From a checkpoint of a small mixture-of-experts model trained on Wikipedia.
Size: 9 layers, width 256, vocabulary 32000, 49.1M parameters.
Experts: 48 experts in each of 5 layers, 224 squared ReLU neurons an expert, 2 picks a token, a shared expert of 256 neurons.
Training: a variant of SOAP for the experts, 802M tokens, 6122 steps.
Below are experts of layer 6 (counted from 0) of a mixture-of-experts language model. Rows are named router (the router's row for the expert), up (a neuron's input weights, with its number) and show model dimensions 128-191. Each number is 50 + 10 x the weight over its row's rms, rounded and kept within 0 to 99.
After each expert's rows: "gets" lists some tokens that make up at least twice as much of what it gets as of all text. This comes from a sample of Wikipedia text that the model never trained on. Tokens count by the router's weight.

# expert 21
router:48 40 57 50 45 48 57 42 54 58 57 48 54 51 35 50 56 45 61 47 45 52 68 44 35 30 42 46 33 42 49 57 45 53 43 47 54 37 54 64 47 51 50 46 59 55 54 50 46 70 43 61 45 44 39 48 44 63 48 32 61 37 44 60
up3:59 45 72 32 54 43 54 45 55 48 49 56 48 50 38 23 62 42 39 50 45 44 48 70 41 58 52 48 66 52 48 58 43 50 52 45 52 58 42 45 42 51 55 42 34 40 61 43 50 53 56 63 42 34 29 51 57 55 47 46 38 42 59 44
up4:39 72 52 46 49 46 50 48 57 47 54 56 55 59 53 45 42 58 61 45 50 59 54 56 33 23 37 58 33 53 47 48 46 27 49 44 38 68 52 60 33 56 39 49 53 44 57 57 58 32 46 54 53 47 36 57 30 48 60 39 45 54 29 46
up5:54 67 45 45 42 54 48 46 51 38 67 40 55 55 58 63 63 53 72 34 59 61 52 62 53 51 51 46 41 57 48 52 45 48 43 47 46 38 44 59 52 46 41 47 50 50 60 59 61 52 47 63 45 67 34 54 54 52 46 35 47 71 57 32
up6:64 52 52 45 76 68 44 44 50 57 62 71 56 55 44 47 63 42 63 46 41 45 42 41 54 40 71 61 50 57 35 58 68 54 36 49 56 64 58 57 42 54 64 53 46 57 43 54 50 47 40 31 52 44 46 49 54 54 50 46 45 49 51 61
up7:36 56 62 52 45 73 56 50 38 63 56 45 42 65 51 50 40 73 45 61 47 51 46 32 50 41 62 59 59 47 32 55 34 41 45 37 48 52 49 57 47 62 42 51 50 38 68 59 47 39 51 64 36 35 53 45 35 47 39 36 36 43 39 44
gets: "\n", " Party", " Location", " Votes", " list", " Notes"

# expert 9
router:40 52 34 39 29 63 49 24 35 61 54 50 59 61 48 39 51 43 43 38 48 64 54 34 49 63 45 46 48 64 40 31 42 44 53 51 33 37 42 54 36 41 55 58 54 43 47 57 60 50 56 45 29 56 47 45 52 50 52 33 66 55 45 62
up0:49 33 50 39 47 57 42 34 54 57 37 55 57 60 50 57 32 50 35 66 60 44 45 45 58 47 38 38 54 62 74 39 38 55 60 42 43 47 37 64 60 56 58 56 48 45 52 49 53 51 62 37 48 57 42 35 68 51 64 42 57 61 44 52
up1:53 35 33 59 61 41 47 30 48 64 51 44 58 65 62 53 54 45 42 37 60 55 39 47 52 52 58 60 29 45 49 44 63 60 60 28 36 58 38 42 54 45 47 55 52 46 35 35 38 62 50 55 55 53 59 51 43 45 70 50 50 65 59 63
up2:52 38 77 69 44 46 60 38 34 52 43 34 39 50 36 59 60 47 64 29 37 52 48 47 48 56 65 62 51 60 36 44 51 60 60 59 49 46 51 51 38 55 51 55 38 52 54 42 50 46 71 41 49 55 47 57 48 46 46 70 62 54 54 66
up3:60 67 73 43 32 54 63 56 32 56 66 63 51 48 61 56 51 65 57 46 33 50 52 44 45 52 48 39 70 50 40 44 45 53 38 53 77 47 50 26 54 68 64 45 68 46 42 61 69 35 50 40 33 48 64 40 62 38 47 31 49 53 49 52
up4:29 50 68 44 35 51 57 49 45 79 63 48 55 47 30 45 52 62 40 49 37 56 45 43 76 49 39 37 48 46 55 59 42 53 70 34 29 49 34 43 43 40 59 59 59 54 38 42 36 39 52 53 51 52 42 47 60 53 42 51 42 47 47 44
gets: "s", " people", " life", "es", " members", " work"

# expert 20
router:42 39 45 51 41 54 48 24 41 58 50 58 49 63 42 45 72 46 45 22 47 49 50 38 62 54 38 53 30 56 41 50 42 57 56 54 57 49 44 45 63 44 52 41 55 58 40 47 45 61 66 68 42 50 47 71 54 52 45 52 53 51 43 63
up3:30 49 61 45 42 55 41 34 28 45 59 67 40 39 52 44 33 63 49 35 42 36 35 62 42 48 38 35 53 60 59 45 37 49 47 55 44 44 51 40 43 63 61 35 60 46 59 62 53 42 55 34 51 60 57 40 36 62 63 59 58 43 54 35
up4:45 63 52 58 32 41 45 59 47 40 65 60 39 45 42 38 70 44 39 49 53 50 33 47 45 61 49 71 59 55 44 70 62 49 47 47 32 31 56 49 48 67 61 48 54 55 57 44 48 59 60 59 53 55 41 48 61 55 68 51 45 37 42 45
up5:54 52 46 39 42 65 61 44 48 43 63 40 62 38 28 51 67 49 48 62 53 50 46 58 56 47 44 43 42 48 63 48 49 47 58 53 64 53 41 54 50 42 44 40 35 42 55 55 40 62 46 57 29 38 78 44 44 62 45 57 51 19 51 77
up6:38 45 55 59 65 32 55 38 54 59 62 53 43 55 57 42 52 49 52 63 58 44 54 61 29 59 61 46 46 44 43 51 44 53 62 61 82 53 58 59 55 52 30 35 33 60 43 52 47 48 48 40 41 51 64 48 57 60 59 45 37 26 55 52
up7:34 53 57 38 37 45 56 53 49 68 58 27 29 57 58 53 58 58 69 68 68 44 47 52 22 62 42 58 51 68 52 62 37 36 44 40 35 55 48 50 25 30 66 41 56 75 44 45 50 51 60 58 40 65 51 43 66 48 31 46 48 45 45 46
gets: "\n", "    ", "      "

# expert 23
router:29 56 42 50 46 73 41 34 37 51 65 60 49 50 53 54 53 38 30 39 49 40 50 40 48 64 49 56 38 52 49 38 42 41 55 58 49 55 50 66 50 56 62 59 64 33 53 50 64 45 65 54 34 63 45 54 52 72 60 61 60 55 40 50
up3:49 60 50 65 57 69 46 57 40 54 61 52 44 73 67 64 43 55 39 42 55 67 46 52 48 76 35 51 45 40 37 40 35 52 53 49 42 42 33 45 50 64 54 39 30 47 51 63 54 42 50 52 41 48 58 56 70 57 51 38 44 51 51 49
up4:47 36 45 54 49 43 36 45 58 41 37 64 54 40 58 34 52 43 63 51 65 45 57 41 35 52 67 35 57 60 56 49 35 51 67 62 36 49 44 42 43 68 34 52 40 47 34 64 58 41 61 56 60 72 51 47 57 52 51 57 56 44 59 36
up5:52 57 40 51 47 59 44 43 47 48 54 41 50 53 56 48 45 47 51 51 34 42 48 38 45 47 37 36 56 52 48 47 85 30 48 75 46 56 50 46 49 56 58 46 57 39 47 64 49 68 48 34 44 48 60 71 53 51 59 52 35 48 46 33
up6:45 61 40 59 55 44 59 35 59 45 62 43 46 66 41 41 53 40 55 50 66 36 49 62 67 45 60 45 51 53 60 58 36 47 26 47 53 45 48 56 59 39 68 48 41 69 47 68 47 26 51 25 29 59 49 44 51 61 43 54 57 49 46 53
up7:45 62 46 45 62 50 61 47 24 50 45 38 33 54 67 40 56 54 33 51 54 52 46 33 47 53 49 51 42 81 58 63 45 45 46 47 49 39 48 46 57 63 70 48 63 56 46 34 45 43 36 49 52 40 51 60 55 54 51 72 72 45 66 55
gets: " |", "|", ";", "---|---|---|---|", "See", "|---|---|---|"

# expert 6
router:32 31 33 34 51 49 45 35 30 55 45 60 57 68 60 57 56 44 60 54 47 47 60 49 49 46 45 41 51 50 52 40 37 45 47 53 66 29 56 55 51 46 59 55 47 47 55 59 42 55 63 48 52 49 47 58 58 58 58 46 49 41 36 50
up3:60 38 46 62 51 51 65 58 55 47 33 48 46 21 49 48 64 60 57 40 52 50 64 54 70 47 15 50 49 46 58 50 60 35 47 48 34 41 74 40 46 62 44 53 56 33 43 46 71 41 42 46 46 56 45 49 70 58 51 44 33 49 51 44
up4:56 41 39 38 61 51 49 55 39 57 45 47 52 57 47 74 36 43 64 51 76 26 81 48 49 36 50 57 50 62 60 57 46 46 65 52 41 43 52 60 49 39 41 48 48 57 53 51 34 58 54 55 46 56 59 54 56 56 38 43 51 57 46 40
up5:44 61 43 56 53 18 49 69 50 55 50 50 55 34 33 63 54 51 53 62 45 61 51 60 61 55 47 53 34 47 43 62 60 59 48 45 49 31 47 31 39 46 49 42 39 31 45 40 60 47 58 44 49 50 68 52 63 55 50 49 38 60 52 59
up6:51 36 60 27 33 50 51 49 20 41 59 51 45 49 57 34 52 69 51 47 42 55 49 60 73 42 55 73 40 44 52 54 62 51 40 40 42 50 46 54 45 50 54 56 43 64 51 47 45 52 54 44 34 55 43 58 27 55 42 51 55 42 47 28
up7:50 48 42 43 51 55 48 33 35 41 47 28 57 57 50 48 55 56 57 50 47 36 49 45 61 65 46 47 62 52 41 61 54 55 54 48 67 58 35 34 59 47 47 42 54 41 57 54 48 39 29 54 52 63 62 44 61 47 47 62 61 48 54 58
gets: ".", "s", "==", ").", " ==", "\"."

# expert 5
router:40 54 51 43 49 53 41 29 47 59 56 64 51 54 42 65 59 43 48 24 51 49 57 48 59 59 52 43 48 60 55 34 47 45 51 43 61 55 48 65 51 60 47 37 71 51 41 56 49 61 52 60 55 50 51 65 51 62 47 36 60 38 41 59
up3:53 55 47 45 41 61 40 43 64 54 58 58 44 43 45 37 54 56 36 59 49 50 47 45 53 42 40 67 65 58 57 40 39 72 62 54 63 45 49 65 63 48 58 32 57 47 60 43 48 56 45 58 66 27 78 61 62 53 78 46 58 32 49 41
up4:59 57 51 38 58 42 68 42 35 42 52 47 49 61 58 47 52 76 48 48 47 40 55 32 43 57 36 47 37 48 65 63 47 49 50 32 55 54 53 50 37 45 38 50 64 61 54 44 64 49 33 40 47 56 56 72 66 48 57 45 57 44 55 46
up5:41 54 57 57 54 43 41 66 42 48 47 42 64 39 50 50 57 38 32 47 46 43 60 48 52 54 51 52 45 59 42 44 49 50 24 57 39 60 59 30 59 49 35 42 22 70 50 48 43 60 41 36 43 41 39 38 54 54 57 55 62 50 47 36
up6:36 37 61 50 48 55 61 31 66 41 48 36 50 79 66 43 41 58 51 43 32 45 61 47 56 58 61 59 38 41 60 64 49 50 57 51 55 40 41 61 49 38 64 53 63 50 47 63 55 36 65 56 39 36 71 86 56 39 63 52 59 43 38 54
up7:40 46 56 55 46 69 34 44 50 46 38 28 41 69 42 47 68 32 58 41 40 58 49 42 50 24 65 44 41 37 51 38 54 56 51 49 21 45 42 42 53 78 63 54 65 46 55 56 28 45 66 49 50 39 56 59 40 47 50 51 48 56 40 54
gets: " first", " two", " other", " new", " three", " of"

# expert 41
router:39 40 31 49 47 68 32 51 40 55 52 65 60 70 55 44 69 50 54 40 63 57 60 51 63 53 57 62 42 49 41 47 29 35 55 57 54 40 41 62 42 44 51 34 69 50 43 65 50 46 63 49 58 51 47 63 70 46 47 51 62 54 53 63
up3:54 58 62 54 54 27 44 62 49 37 36 58 47 55 26 41 63 34 38 52 58 43 53 35 51 56 41 47 53 45 43 59 44 39 43 58 49 47 41 39 31 45 43 36 59 54 59 59 64 37 48 57 57 69 68 55 64 62 56 58 49 49 52 58
up4:44 54 56 48 44 59 36 58 50 60 43 42 31 69 53 44 43 55 60 41 53 51 48 47 48 48 59 40 45 42 45 61 52 47 32 33 50 60 50 45 40 69 40 60 48 35 56 55 56 39 47 34 49 45 61 65 45 62 72 35 35 44 71 55
up5:62 41 59 60 61 43 60 56 47 43 52 51 45 40 46 58 52 43 51 16 53 42 45 50 54 42 66 58 52 43 43 50 38 37 55 47 47 33 39 54 48 49 64 40 49 39 47 50 58 55 50 49 49 53 44 62 51 49 44 42 68 49 56 45
up6:19 46 30 58 32 49 52 57 46 60 70 61 48 52 46 48 52 68 44 60 52 50 68 51 60 55 44 42 59 46 55 59 44 51 54 45 46 47 55 53 43 51 32 41 47 65 50 45 72 24 23 33 57 54 41 46 52 57 61 46 39 65 49 57
up7:52 54 57 50 33 59 35 52 46 69 63 54 57 50 40 56 46 49 50 39 55 49 48 68 54 51 66 35 53 42 47 38 47 45 32 71 56 34 34 36 28 42 60 60 52 36 43 61 48 28 40 41 46 39 61 46 48 43 26 51 55 36 44 60
gets: ":", " |", "-", "|", "=", " -"

# expert 44
router:37 39 51 42 38 71 37 39 55 43 52 60 50 52 40 76 58 46 54 49 56 60 55 24 43 65 39 53 45 42 50 45 40 38 45 71 52 53 46 71 51 63 59 52 57 49 46 45 60 50 58 51 43 38 35 56 67 50 49 38 59 55 32 72
up3:69 52 40 43 34 58 57 47 45 53 60 62 25 56 64 47 49 31 45 53 48 53 39 71 52 53 44 55 55 43 36 34 43 57 55 68 56 42 35 54 49 46 55 44 61 66 58 57 56 67 39 40 49 54 53 46 58 36 64 41 50 55 38 60
up4:37 39 39 58 55 46 34 37 47 54 48 59 67 55 51 48 58 57 44 52 61 64 59 33 34 34 57 48 53 63 38 45 66 31 45 58 30 53 42 27 67 54 35 60 55 61 37 36 57 66 62 66 64 51 41 34 43 56 49 39 59 46 47 48
up5:46 25 45 30 42 52 39 73 35 44 58 58 59 50 51 44 50 53 41 65 55 47 60 53 56 53 45 35 61 41 46 44 61 51 64 43 56 67 53 47 57 42 39 78 43 56 48 56 71 57 63 46 56 37 47 47 33 39 48 46 51 52 36 51
up6:55 51 49 67 53 59 42 61 48 47 63 53 68 48 31 62 41 55 57 41 64 55 48 42 51 43 39 28 66 61 40 35 44 75 48 75 62 53 45 59 52 50 59 55 59 44 47 42 45 54 60 61 58 52 51 49 43 35 41 48 66 56 63 54
up7:49 39 54 46 57 61 47 51 46 57 49 58 72 69 43 39 64 46 45 53 46 72 47 56 47 33 42 41 63 66 47 53 54 57 42 33 47 38 43 71 42 60 59 36 62 53 41 66 40 59 59 50 48 67 60 30 45 56 50 42 44 42 50 47
gets: " |", ";", "|", " 0;", " 1;", " 2;"